config = dict(
    experts_per_token=4,
    balance_bias=False,
    init_std_router=0.0189,
    num_attention_heads=5,
    norm='rmsnorm',
    norm_eps=1e-05,
    init_std_down=0.0,
    lr_mult_qkv=0.7,
    beta1=0.95,
    lr_head=0.00522,
    decay_shape='linear',
    doc_mask=False,
)
Below are experts of layer 3 (counted from 0) of a mixture-of-experts language model. Rows are named router (the router's row for the expert), up (a neuron's input weights, with its number) and show model dimensions 240-319. Each number is 128 + 24 x the weight over its row's rms, rounded and kept within 0 to 255. Numbers have three digits each.
Before each expert's rows: a language model's description of what the expert responds to. This comes from a sample of Wikipedia text that the model never trained on.

# expert 59
What it handles: Derivational suffixes. Word-ending suffixes like -able, -ation, -fied, -ensive, -ing, as in renewable, capable, understanding, extensive.
router:148070123113091110151114124108149127136124133101130108148112166122111123133152151130119132107136143154103136118171153081148124101107132146166094134124149129124128125116105115114120116134161121161122132131162128089126118167099139109130141143
up0:140133151153129120120102137116121104115143117135120092137122156158150130154114091116134149127113168137120130158071099115155151132105119137149125204104117133105130136083166094101115117133149065094135125147135141121140157119161143132125142184
up1:130148091157167137150135150138115094114169133158136131130149099078137092143090159129155134108109125087131133135138110110113126101170140094151102114130080107176142122142158132122155113122103131168131112108113080115110111082155096164163159163
up2:122120100174078121178154059132118126134130114153128148113091112162083080155152118133115144140111123104131126140158148167146089114132111098117096164122134146110122132128124137094117111136092129113147110107152123133094137123125120116141169128
up3:126152090116153128116163136146081097115150120117114152154098142122128109126099134129128127105084123142090122150144162144136139094132146148154118124111133153075143116120141132153115094145108128163153172156140120175138129136084117133133123158
up4:114131119143179160140174177118137105153140117130099152140104099166134140128168090106062147100103161121109104132144122129111134128133162094108128084078117117126121102103133092157133075107143114116128095113108085120070146131095122149132161176
up5:161124094155100111143140149131178132123130116144119152068136131128138157116102155109132124142108141167165140147161124168133116118144127123102106102111099172078134115133106170110160113151122137133183145131098101130125130091163127169126108121
up6:152106127139144148140138145094113146136128142118094172143133129124133130135143102160151126110163101112124132115124124114123140108111114187133099102098157176135112122085126136131142153125104162149167110150118106105137111113135153124113170119
up7:127140059141125107128124167161125130084128141122091147129122130137103150155096137090123123130168131052109149116154109166140130133100145149080107111105166093139122116138078103149136148126099122105139112142110111131095126104130149121175101151
up8:095109159112099151169121136147102125151164137153156115092162140085096130133086119132141088129141150134100105117149131121108133099135187097146144106151124086088152102162162159129162145135129143146139180111132079162113137124147143148130118130
up9:135144175097075106146080098159091132140155160124094144106130127108153096142103115157086154118106100186143103149123142107134134120192143131129107126113144105067130154132146123092139147132125120133102192136125158155136134142141119170111155145
up10:114095120139128188156121129179177144097136159110143129126116108156102124171127169148130143112102129116117117107132120147149139087118128124141098143160117149124121174082139123097153121122143090090149117139147135129179163121150086107128133127
up11:136139140106163116106179058140085174114130121099136145128115070113132153116135124142121151110102147117144108160087147175144124133073176153127125186121111160191141133146135115169162128143122097115145153156084130112132136112144134142134119146
up12:167137145124161122164176101172140136106160121138102114107124069138167148093158112149169106086100139120129134115122111143101145098125158104141138100149132081103136136134145168097130127125117088127129137151130090134136146158120135181155118139
up13:123122121156132137136148115113189158077122108116130141134152102128146126135140150126092160154136187104133115110147141117153167133090149131101116132135117082115136142134115108128101082126079151098073128141097147090114123109152143089128122149
up14:113161112136146133160129127155107125124122136166162105078104115099135146139107123118132127102119139148085109103109133142055131107166132153164084135119128114149130141112144107120147122154100090124120071155142142136063109083124103151138150164
up15:109104122132117105152106157109146100102156131088155128105050129136095140118111179134162136105101153152145096157179152149095177113131126146129122148114140150111139165124104135139154084139137151089126166161122112128134139132101085156104120133
up16:168129110141105143108114119160112131117127134145112153097161143110128142118098151154119119135131105129142120145160117138123148144143148141152140155126126164130130122181109161121123096126136141135161092107108142074084182121112179180131130194
up17:146137137122156133148146148125123107113125156167142078098094119131103100116188169117144111113144131075154111122133130101183065168179152080140127118117151123113151131123132122119113098128089115166123111116129078132110185103083165167175148165
up18:154122082109089148150145151148172102088128124135123111158139145174150154142126142125072126153133162138082148122164124145096121098127134148137120139119108129085106139148121135149143099127141136108143135110170126061079101094162124158144140165
up19:137134114129116110104169132153183120126173086128130128104121135135123133121166101153144137141130092133117071126114104149076115119137145140168106120088171144133126125152138134135126063104125139123139174085153112093147092118161104109118142154
up20:132140154137110104148147061141118132145145111136142095151094110138131156110122122132096096131109090135097096132088144089059146142165148107155139136143141155106122130139119144090181128097123143127162157146107090166132140157124122123141146153
up21:164132102185141145174164087130097145137128154105154112144147139082142180129136132136101162115110131117119150141134131155171174069146135093124129132141105162094143106118111177069142132132124157151121140094125088112139120149155148188090093174
up22:136163128171125123124099135142092166149091145132117160176154154151177119160118187123159136100106151107106105117151129123098128120118130117134109102155119130109169154103151111096097139136129169121176140120155138079088117068210137133141183116
up23:106123130123174097133144142115127125136115134133131137122163121145153150122149129130106160119109151137124127135107125145103177152060132115129104111097155116085125139184122126113129140103086147131129142157117087138142118134158159120095105165
up24:147087137135129098129123101154150105136101126151116130123122139163098140120130149157115119103150133134063115134147156158071136155128120076135136095092118179114106131116106112140141125123115118134152089152125111100094102157172112152067129128
up25:122094135126145156166104130138088120144134139142108108112151157139106160107112123117120123160106132091123122159130130145167137073133120149162090154195118101095147149132140177142182157134117151144159165112107127109135120110137091149133128145
up26:119122130114118132176136136135142117136165130115150132175139092124134101159124129126145088100114118115146134129172146133121149100123170099167114152143091204087145143108135151132135131118119137126128140142162108139139124128138120163135137140
up27:135154141173141139178151155113122165126129145158098106118142142128099130134142147128134149137116083118122127115155116123084122122139171155145149120077134103108105144110143143154131082156118140115173109112100133112073152148124144137170143128
up28:137111126152119130128140138095097112131072137181071097100118112084120093086126110125147134131186116095117120126140146077156126100141129106112124079135155115094125164170137136102137087113143077091099140110124121092146149130094116159116111135
up29:163116147128113127159131105119136120103099110062099131123122126124161133109131104118165136110161073129134097143155131109177122099131101085195138103145168143120153100109091148132126074130099118122182149096131130099115114149117093167161140150
up30:140111110129146100142122159153131120147115153119137140123124143107173162102117137117139165116108143115137110168164149145123140116131165116142112123136173105090119143132080132115096125096095110153119147137131114167121129149114111143154122125
up31:112111138135142134159127116133127149089119132137093123171102137139134145157104134148140116127107096101155106098160127127135163129125146181114137133115130146114161123120145121121141095137133130167146151115163107132126131148169113085169142137
up32:166119126085118118115116116101114114142150156121145137083126147131121124099129141142149125110154131141081111123178084123115107092171162135129122150166109122137128132117133140114112151157112119089112134114095142124107151098098105124167121166
up33:103149127131147142118155123108106151105117182165131104119131117167114166109106156146104138121124119136138147148142128162146119128123125116114098113153136139130163108101169134083130124146149107136165090123125129159141105126187082132095130120
up34:142146088135110124129122177111088147135127158132108107122090134128112083095097149074126175075087119143094121141123171149149180155125128160126150120161123141124130106107141168114144136124112094116117152096122114085123101093142137136114160129
up35:134119111136137152156126065148129128077155122130156108102121111125102157169106142124134159116110124122159120098122117129100139136146144159148101136134111166140100127115145139123135159135169105157136133115136126142107123123115153134133145133
up36:141128116176096121122165146138129114134155093111106106149114170130168190136168096094117115172131144113150104099103117101139134107098157119159158091142140179092161093149106100139112116165103115154131098106136115158114116173133098129101151132
up37:111142114164143134158148110148107134100146151146082107114164149143087140117082134094118088112106061137122150132167160140124166089125116101123113143138124134128141173151157105141107128145142098156118193118144145141152169137133117114130139125
up38:115151111116129130139141100147078134114100145122100099069099103131133148195119123085137112117143133132157097154139109176123088094121169123121139143124134144111148107129073117130122105137131090176123127127106119113136078144135095127162113153
up39:155141123115125151168118127155138122155132156164212111101082136125136156116126140125094144125145135168134110110153155151127123120148109140161081089079143106165141124124139146121112140126092130141153143142134076124074133105139165094127151092
up40:143105114121085169176137090135116081117134098130091103147130139064052124122087163135118135107123122114099108131140117111151102086111123115146098113177065108119147127105095131130166131124112147112172106122110111114137123118092133148164112092
up41:168113156113156154148175108117124142138104114118107151114139099136160162168176121114149089115139147100127138104160125131156127156162092134150112117165093124137138084105081156110143077098107073133178118145125138146112155144166145133139149154
up42:137120152211084147150151117136121141165129159109127130153134088117097127139137154105118127117113133101114164189150142131171118126117135130140127160152082115083123134142121117149104125112125153104113094146106108089156156082148126140095108117
up43:140139116130136135111122126149105159117132136086167148097072141154160150139107148174129129078080078072163105110134115140158159119181157158147140157131135132121150131157129110128144108153128119104139087131122112102070087113103130083099146129
up44:164090112151123139169162127165105114163123094143102170085110117114147147134155151087113103118146163106138149104136123145088123121166134143165090108119125132074123127124106179135144097113126170151147135165103089132131106143178117145125155181
up45:130109168114124121153121112149138139105135115087098116135133117130131118142124139105140150084095142139122125123149058137129182115138085128122090155135172139077163111101118140132156133101155095112128112185126142183094088147145071143187144143
up46:130119160165146156100186136116140135123120136079122084112120114144149125122127169135116160150104128136143085175152127117114133144119154123159124111167098149074137127147109115163128085118131137051123134132091147122111159141101169128112121130
up47:123140118093129161152111106121112120116180143165114089139119120145110139099151159121123115085113112151123145119195152131151132110115124118137143120111131113127106098101181137127154109099105142143148135135105122121168134114124134145124150125
up48:131170138135089127102179095105120090121130143096112151129105123160125104129115168174151129102121131114167115159142129148158153086154146158135160168139102156098178138108088162120125100121146126129093107128099139112135130099134085139148162133
up49:157098127144136126113119117145097134104157122131128120144095132144143136154204158105123129134140127153133106150144130110137117141087174127124159159179128173124157124198120101097105130121101141130132161145144102125131112155132088161116123184
up50:101109085123136122137118138161134146112151078111129142139109134151125128163155112126133080165120127112148145155154129145161140127098122146165137143134100108102143142108126124104145120122120132132160061192138118177149156137113134107154121088
up51:142125129118122138151123157131109117083126132138112150117132155169132124154089131150082142130099144122128108153154110141120166120080172173125145115122131144103127171116113121098171119138085106152130126131156123103101108125108104138143103117
up52:104141079156145161167149148119149165116116127091143105176130122138083094103141155128109117137115122102119167136098119082117147118101123101088133138142083117091083173135117139107098118122127143129122116118144154123134169110142116156135129143
up53:119102177146127090134127077092130076135165124092105104159146139138086149100123126123132140100130150156158130163121142127151118104160135123124132098135117134106097122134138150149132129074146167160171109141094110133106119098141123167146112151
up54:129116165149129122126098130111078145071145180137105120151117103142143104176130165130148112113089128093152170159160151126134122124156150172116137108148112136117154133096124100094129114118136087128131143108133086096129162170137150142174173128
up55:131078116158144159170142132125100131117114122132119115147109117162133198117124150117111151100084116105142109165148182104073126135108159179144083127159104106141106152121155108138165125205142145142136130139107116106131129113136150110119133186
up56:096122122125113117130150154137110121174157155149143107132132159134126115099104116147160115145132120098127158129075129094109128092128156143182088162151133143150111131125113116113176099129110132118122151122123124046132104112142150156122101107
up57:143152105159144147143150097127091133098143122132143117116096104131129112154152113128100134123110207139158112129115105158135138054183115095153122090154140133078120075126142142117150107131107106141136128175094135114091118141133133088121149149
up58:118128156135152086084151114175130159135103124123106106116106083174078178129101129114118106135101120094114146102082119099130135099098185139107068111133121154128133147075165165110158140123069173154130153106142125118108146095161128126097153112
up59:102139102113129121152139094171131116084175133147118072070120129128124135165135120100143148088117131096128096118185114136138154097188135150158142109130127141142125157104131154130159105139124133091153130140064100135150165135079130148137143111
up60:116057122163110137154139161112151123109112141106119154119121167113135127115115150115088112113166129118143155163077129145142163126113142134102109170162108185142125088135128093124106124133172110166163139137110108106105153092130122124120069132
up61:137131117133128153161126146127163097080094153133125135108158135128127101162092095125138156125119160133079137161109131174161131121126136133139147088149096086124104118126116095120146168168101157096141122106099121134133125117132168079135141101
up62:166082093094166114182108092088123083116137134090130095116139150116078147151142140136110142076131165113137126105128122147158152138139117086133128126141146174146145128054135115160134141149131114156140139121138108156122121114125145097139143149
up63:112117140156119116152163141138137134153162102130135086094138136104101146107144115139159145100112115145139105091095110134116163120066175100133105142126138181143125133132138125153174107141099142120110118140114171121134106104136116144117135162
up64:081090107162153082147144133139165088090105149087120142131085115140122159118103129151159113101116122148157104123102129119161119114112136146153062140124097141122170150128163153118137099148062129167143149112161081141077149116106078134154134140
up65:120159114158134151157103106136123144164145178106137129107077098118167163132132161098111157112076161138123126107131132156139120095157124124185135129111142165108100171151105118143155063143052124099140107083123102111118160123147121149118124121
up66:132140086085161144167141124104170156136141147096105107164137159111155089163143167135158162137150138090121121108132145102105121135127152148105122119133127103072102157170101143112124128142095135110083149135138144147096141140138159154159153119
up67:131099071102157110166079160150152080093149156107131117124130152149113136159097136120083143073108135093104122111122147112181167141132095088125146150094115121118137111135147150113105114115133126150074160162128109149096171113144142183168108142
up68:119128124135147104136158123146149145128110144131119103136111160118157156139109122105130137146162126133157114138135133140113143104111160187133166146147127146088115147146128108083105150090108124141121128126161102174153119080134145109085135138
up69:105132147117138191121169136126117118137152156094140086117100097124142159162107147133132116089122097166149105149165147119145127112099132134136151148120094142114133141113124139127126111121122102129132137087133099169105158119148132127153130170
up70:126111160130123116147194164162094140109162143096137091130151136114126157132146126098161139128128136146119108099138113090113083154094132124139099101121146102106158123133112158115138103102144145142166129127102132126106096116188134192122160161
up71:142122122122154134125122105161120157134132135136136107119118128160101123133121112149130138127114146144137114169132173145123155154171160097151110134146142137148165152135115166102162076142122132129169089162091093129091162090138116101106139146
up72:124158150114120102176186112108095083130138150130101136136127133141145173141181129120176144105094120127129107169113095147120127108124164180115112114125138168115111152147096129111091131130102133127113167130114180136132118151151104105142110132
up73:123147137114168137159145130159137108150083131120138135119136141116141128121064121126132158119116131169063111141092108123133163088140132122113177151103136159125151112123159164159150145108066146100085128121120134147130136142166082152120130142
up74:108094117173147158137138089146144114135144149125102139132149100145139143123078142118109113098098099098078109119097137142162142120118129091113111184136115133134145166100142129175131127120140099102139126138096110122125169105119167113129131139
up75:156156104133136145143105126137080154136150138135086191140105130156127141090083146116143132114153106127134184161140100100152123113198130122117127140120102148137133120116112130134157165133131086098101158127162121108132136107150097175153083183
up76:135116114107110132142142159169139109145132123124111100126133142108137138122150072134110156080079146171147147095095121099103107125090120156133107111102104129118121129151124081119155168144105138144156152124144163080088129120142152136106138124
up77:138136147174133102147189151091126106115091157115092109129140117105131101123128173095085126134129115120115123151144162130155134148138125144115115113116129162107152120088132129148101112156084166176119155132133099123104156121135133120129155113
up78:100129118114146111151100133162115156102136107116145164089151077167103164129103125082180160144111152158184093128137157121067155184113149108148084117157141123115152136156142159155091114133134104157151137138113134136093161135115096139118141149
up79:121118135173128140141136118142125119146169114105140116147142113140059156164145163101110107133111112136114107109114120108155187136094178128173120101096152123117126151151098134121163131109117111146140090133095150195143105154116124129144119129
up80:182147161160166123098148152151165142165130124083119101163153120148078146131118134110081089116125119152144121091150164117155093090094168090133122150148161165118106109123155113088094166140117110157164147105147076136099151126116122098144128121
up81:129090164138167156161108129118158166127134143143154106137149120103126098125136132138159155126102122132113126128134115147094145123090142091174100114121124136126129088098167102104125087173134136136162166115133116130133130136121138083146142072
up82:121152155139127133152057134076118103097151118137145123126117116125094131089105143149141128155118155144096069146124120129143127096114130154123114108138111160134060104128107081152082143154078131100122133104131124097068137126155157167110142160
up83:097126116144137121121145155127157137120104132128093172138157115101203131156163126123150111189183140135133151169136099114096160134092149164143107115123126126113142116138127077112147112117117121129164147085116113123114176130141104124110165153
up84:120135123136115112127112169130141121157065123101110139170144096154135125136129166115150144149084149094124192113132076100154139139130122112143127122164144160116123101103121126082171132130124164103121120138129086130103135160152096118158125072
up85:110167117107112121154142153103132126160138148135117112104117109140102140135113162126160105102085107119104112141185183128147134110136156169124113162115135122119101139120136141121141076151116128117192102141087136174169116123101147151150113132
up86:123113146166125126100141135117115135161144143115145082152094105088128138150149126101144131142149100134138144102113130126139134099113153111127102139153130147134140080137094143101138140141147129156139134124166112115140112081136119142087150188
up87:151094100129127147172153138115102135091140138116106143095105162119114108132105113154144144106142110128117135105112115161137138161150095122142120100091087166131114168133150145105134122135146123091123143138121128138150112139069078130114117114
up88:147124099116111113124164135135112151113115124094098114159085125151117118157125165129110142135107114181167105135159130113144149135141176176136135099104110180139129136154102158117128115138124091123116107132156124084127118161114149145116144142
up89:124139163120117162163097159117113097091143137094103129157142112162111151125151156103137101080137121082103118131150115089078108124138110157132095152136103137132075106115145105146143110128152135125158112133122112127156124108129110128145108150
up90:133115158105094111117090126161149129136147178131119147110128140112130114101089115106122110102122131150132125113079117121120147114130157115125108124124146131047102087129085157141131141111118167091124113131144135171071138120163127114071110157
up91:134111114121138127147215127102124119065142151103095112131104131122138126090136143104113100095133096140119117124160141114132117122150132116154164136138093123141146150098143136121106126158128108089159168122153157134094155122106137139099135151
up92:114117177113122103166164145157084121099157134104102109107136141107113143154158085106131119135074137111179114130119096091106147130105162111144111104161124138113124128144132127119098163117138091141137147069134127115124114163122125115175114102
up93:102111120096116103157164122156169160152168151124092148144151121095126140121114121124134110104144160174116085127111181139134125094106116122153167124125090139081143074152147128143132122116133140148129123153145113101132173098148144159107122156
up94:143158150116124147151134108103146106113153105132116114129128156160081146145126133149123131101114126133110114098162128116105133090143163117151161108088149143143093133091097184079132138133152146127177110111161097143091113121183143175131115152
up95:127137148137153116167105132148133096138125146119102190104145119128160138119137141108151109065135112085144115121150123145106162118148130139116105129116078176120171113121132145099122119124098183156111132118109140177126131104146094143129146156
up96:151110080171141156100119143084156154119109152095132117115111099134148116116117138150145122144113125137135107154131117120119095086094134183118132137074113136105123165102151114141162134151098125109134093121141089077143089167169084156105136143
up97:109102120138096156138111144125140086113127144091168150113113088120152078193102139112122099115119121113128127163155117107180175139116090104119116121117147128090100113136104164147190109155150134080149151120112133154110120123141098131114133098
up98:142116145169115127125132149100142099135125149159124105139095136119171136145163148124147140104155150154097142184161125108131119108151164112160140139116129100098144128118189077173107117148106100140160093126128161091083161150182134133118108164
up99:119117141166132094132148087125137140138136134109137109098087112114146132133168128111134128068105124128114147138121098109107100122128154116147117134124139112144110129092089127135114176156130106153178146122127130159082081143155102133134138065
up100:121106153097143155126163104127132094112154140108128080097127095147134147158101154125143103127136106060112172118147121098108112140110154146157139173098154121122145107114130137137158082089147186096147152156122125118131149109121148160151124117
up101:102095126156133167128145095149129152108075139145093157101128140124143157141137162161116128107116167142165146151141157143135174126188132115133140146146108131131152123131050140129132107145106117118190114127125125119144171141154090176140172140
up102:140113090160115139128121170127130110117135108123136114160126113139103153157131169098116144147139156117139107124139132150142100094086097172150152092184101139157107092120107177153132079160145128114111137124095112101111087110128134177137118113
up103:129133177100130147144121122135095102156138129119125092121095175147177159116128118125118142127172161162119115104110118132097133120120118124123100126102210193123143120149158136093124130089098143125216189097140132116079134103152130121115117157
up104:121131118125139102149149110085120132121119113135136129142144171112148181146150130094132125122152193116143132120149138123165137107143113132130181136144089110120115159103106117131136107141095116125156150118129145096146124129119133164115165130
up105:098129123108140150140140100142120095147134149126169088102126157126116149167074140162128125129167112093125108143163088118102144156081101114078196082089126143126123132130131138126125110121130176096088152146097114102121138115133169135125146150
up106:170159141116143124124161148116152140103122167139093135153190087104123130114158161119157102097143105112119111099155159122120161070138157146134133143095057142163128143122154134141142102149123130163111109105119136116180107143092131135101094101
up107:155120108135173107161159090141157120100112163106161145097111131143131136160172093137125124108085141125160108154144135145097139136124132115147091183105154150162143135186133121112134124102097122098166133122108124156140144107141094086126093165
up108:140133063151149095119066178092101085136133161129185150126100129125144111188136126085141133144128141132127157145156134128159143148133147113166065141138161128142153170149131094111126113147129116108106172090148113120140167120137104086135130136
up109:101181132152113074107097125099106130135140155155085168127125095123111138139112152119088060135157164131119140162104124174149148147118135165121106093133137120170120133100171131115107094122118151146151113142135107112111101127148104133111105113
up110:117102101125137170102134156110147179141113190160103132120142186111102150116126077115150088124159085125128162093112127098128167113132140121149151164125109153097135144111104140177149072156105179173119155061144113100128151151105150140102100141
up111:152132099119118107128160170146142124117140111099131101132097128130120159166120100155142110147120144106115100086081107138090107124151118134136062147126127131125128091139135153106127143114153136133119139156141082157139132140141141083153115133
up112:123133116129134119166105106150128116132092114097136129176115124149148151103106113127127128121163151101085143103147167164153104140150100136141079123136132148149086093160105120109139089114108109149101128138134105130124128132142095168128142107
up113:142128134143108118154150113108150131134135125169176144110110139123102107097091129109134160085170112093117127102154126124168130087079119146147121126102139138098127127142167122099088084120101119153150140125127074154104130073148113149151137146
up114:136131105162188123132115144164119122122128126110161165127138119126143151142095139160156090106099098164103143133121120115134103122171127137120098136134146147117100080097124163134142090129096133133121114115095125133090133106118125179150139132
up115:151079137144124166125154154159180129151155115143084135174126115139149180128168158143142168206122135141122148136136115118054109120108153167153132122097124123103111113143154129100125133122095124171119110113077115127100160120136066128158111119
up116:136095066120092134088135115132131113095139141100097126161155153128106127108117133103140097130142159120110126137105134136149133127080112129100107152163136184158127140141145134132186116131124169109152139166133155093105134134151115131124149161
up117:149172152138176139152111126137147180098176143092128082179148133115094108181103120095123119121073148111123115107146158099113091120115182099115119111141138129094134134150112128136153133120128145113105129147130143138097129138134120163143146143
up118:100092087129109141170114128124106089117127130168144164142128108134111142124109104113126154142191156140128120152157118125154129125110104145150100106145163104099092154132095138102137104158115115152160118131135148184113149161132151160118141124
up119:136103116172142116099161092149114170117142154103179141086134106083080121090091138129098132083117095119081161140119153108105103139145171127150058131099127150155146161068159144122105096130104136142112143128157130109065130120078156130141141135
up120:114164090098131099141113114171130112125085133113150160139092145145162165133123145196132109145129090171118052104172165114094122160144146140124115108171122127107149115150110137119127097108139130133126107156170111120144150141167109142142143151
up121:114132124153102127183139141112194123113107129109127071146123171156074102147149144150098138109114081151091136131167116120149151072126131161125129120150128137157140125088131147163135115176136109135178163159126125136106140154147151132138071157
up122:094138161153167124174117114090108114101111173164070113102137140104149168158131072132147113117119078121122120113158124144147113133139155114171169118115112094093168089094147093115103103136100128144090104142119093165071133147107165111122139170
up123:098121135140148094120123114115089144116123126138094107107121135120164168148126135115160107140115137128160117130122096109163117097121111143134170112157088118112139137079143113121152107075115112108152178124105125155130106138146121112144121183
up124:118125076130124144142106067120139101107119139140115160151143111102106116109091121144146132106131149127098100141087126178077135114128071092130105122130145145115117094149123148088160158107100162125102118119138120104134130116135075155096141139
up125:112119098112146129171135145115188104114094158114108099164147134132145101128122154178039115107133160125108120141109111124134174122125101141149166126110133126131150086116107160142128116113161138130095085128129141125143126094110131153120086147
up126:120150113157121154142171103129155129156131126141106145155125145112106123163135145135138151134104147131117114139169132138152147061126141136130137122107125120106102125133134155107142110124134113171155125157135112109153139079155137142083130099
up127:121101131128132144107136100142145142137139160154144115115117125125086138147119106126166109099107099104124152139108152079159161110125138127157132092097167150188129137082145147152134142091148094106151148127143119110117135153142091158121111137
up128:145147110152146134161120079104110108081103142125167152089116142177127106129090146115139121083134137101106106120106134164148104155152122150120106173134121118124122112103121108107141094167137139122118153125125129107102140126110092105146120146
up129:126086108142114127135149141138144112086122119128108094140134162149123157097171119127073151138080134164147109127139175128137166156112135119151123126135108138134168113159149155151096126078136145165136133125116166117129179082143153202118148142
up130:153129173160098141087106120103090107113140128086128115146113135095110147169112154131079128161133106131107140104134116119160148105125136079146092102110151136105109105148152128119130120138114118153158158117153130102125128104138123138120121123
up131:154110129157102111139160162118127127160103164125128171168139154082136134121110174100142146128110140132115136157140140109120114118136167180095158099099144124121111141118127128125137104088079153113169112156117142140107120116142120118107164078
up132:148154103120144173144162160122139115103104162104135117099115151155132178141149147114150108134145138112077138143105127136138140148096134128150109160141109149175139129113101147135120106114158153140130169142160120108127119136149093181154102168
up133:126112119149126140090118111116152124119152126148110102109079132094107125091102107181123152110189144139141126176128114105115113100128152148104131128127134113086160123142160153170130040109108102139155126118120127098123093108162117139136139135
up134:096110118108150149182111130116121146133138144122103106165133124147144173135089160127113114137136102153107170147156141098167164109111138149150130138135116130104099137143143143182126130122119078123126160129129097080138092104148114146174147128
up135:106130126134102123122139111133127139108138112108112107140098163152181144096110140110128118100150098139097152121172171092097130142092169142089124158180085126096093115101164143167127100140115113117122124136109157159135119138104160108136116151
up136:115139125102143104156131108124123120111130088132166093174125144150116126115166137176088137120122139107123142118109118136125156136109152131176101094109125137128125127102065175115152128125108129131086150164114151132166120114125119126156136186
up137:131096125145143111132132136132139095133144095178072157119141139097161128120133119135140091136112140145106153117132136090170122102116112145139103119104141162091107097100115141122154091126110114115148127128164146066138194114111135204121116147
up138:108159154132116126139092119114069101136122139166142124072099129094152130109174116150140125131120126110129144150138090116134114131146158084135152128126105155134129146110126141123103105144082138112106084153122115141121138164131102122139098132
up139:110083123146118160161125107144167160114131130107139148149142086130130128154101134087057113107121141153157114106108167147142123095106104117145113135140131115089111097163096121150131130088144142127148157125143121114107146084131107167099105116
up140:098127107152097106141160127139156127123092145153134094128074100152152161148134164136152092119134084107139152129138118115132137113121173129120117139161136139119114131130138147103127127109124146138130125122119122112123111116147117111086120140
up141:109117123142156162170159118132116116121149176076124113126161136161138140148128161124154140110133149157173128129111110118129144101127121174097128105118146108108190125117121125114115140124148157124156096141133131160134153131121122122125106155
up142:164155122142144126159085092164112128133129101138116132113136130149114147134147114126156109104133123101134098071127137143121139100133113137133116121089126130131120092105099128109155137137128134124160133139137092153133165093135097139114125129
up143:150070102137100127147150150126122128115167110154129144132112145147177112091133128087092118100170155154160152131097118146153128126096168128100108135141163140095114133124110135147137140106121122084125115131134124114111141112132095145159124111
up144:127164159139151133145147103136136119110167186128111165100155083157136135174103143145119138118084139124124102110141134188098136144113181124129156132128113140116096158097126131107144119162091149110155136178145079126107110147150130135143114182
up145:114117126147115118125151104143138105135135143107112164160128101106101107139146092150152105139138061175117136094137079127116158124109115112149106138142108142128132151140132110124111108169081169143173152109173138101096121103146117137140160127
up146:145125136140094128141143120097119113124119136128101065161109122148148124125132096114134139138115155131139141136130124113140134134129155132118111153147118146121052114142101123129099129108117138106106138174143124136157107126129134132128165149
up147:118132119145151142138096120160134089145115160097145112141151120124144156157124177102071149145108172128143132106163140110115160131138137149133136154120148152146097113124117138117124133114126106146137125175127109109105123078140152142153168140
up148:145141147099169127158137124144097115140114107087124130109088134162164134128079127117152106088063132133164142133176128115140161162124135085157113086108131126133132112148120120136121094143133088138121147140098138133115141097110138161111143117
up149:096114084112115143146135110122126160119108139145143113136137137114152118136111076136138173171073148140114128117084148135104071168145106115163104099119110149120128113149107108134130097117122136144132158131134115135123180135168157107106168101
up150:111123107148096151134140140127144126111169156123122097074114154156124119161114111134118122104108127139159163130110148138098092120120134142161111117131115099169116057089109132132123140134112137110126145156104132113103188106134134097131118136
up151:102133113107098154126137129148105160116108103178140146125130059095143132143126136117089133113140113118116163137178141131102164095144138152149122130072104151107127133128145107082101132132107120121179151176135128098125161118158102178113144134
up152:139084157170116101118153190141120117132085124123146118123106064106155137133103149094102074168104092158143145137142104143104150152105136131137132157090158129101139127153139098089127133128131095121146138128137126101127144157134122106082129110
up153:146129139210160174128103125068152112145135127156144057136135130118119135121139126116158103100141098122145093121119101103164146092133129141153134137111147145113103166122135168114127111142098090100155138158135116136125138134130094119132137127
up154:117092109108131125160139155120154086139135156102109102142108144124131134120145098161106111138116157132132129118180105104111164159140179146137107124106140114105137138104119116119147105102146136127163162119118100149141125095113133148151158154
up155:113144174148167140098169159143121126139179132120113156170106099131123117107111134112134083136157112111115131162175097140091150113126162146113115132095134132090103138092122126106134128115135110133167115131111096133137130113118097148105154137
up156:097120114145150177125175114166161125106114117157127132106113116142129119148125118049095166121152140098096129100098102168159136133144172149124160110111084170109149108099130112074157094111150160148105098110105096137112125104100162145120125118
up157:156117109122121140159145139115152124141103185148127155120111108127106162143118142136151143105115132112133149130138107070096130124143179138149168131150122198112124122125125171149156107129079133106109154103151160126118152112121099181126176187
up158:145100150126103087113120113128126138072132200120116122116062147102082132152100139104139118158095124116148176120159137095114141105110125097135150156188098123151087128115152170120143108136147103146150124177113133157128111123120129149124107133
up159:183084121108105160118142129152074117104160083143138130127113102123124105135108152110128128131127154146147105147146116091156142121133134123124171114144163114108139071112162098131142140135080114114141128144108111153145132167154079125173112120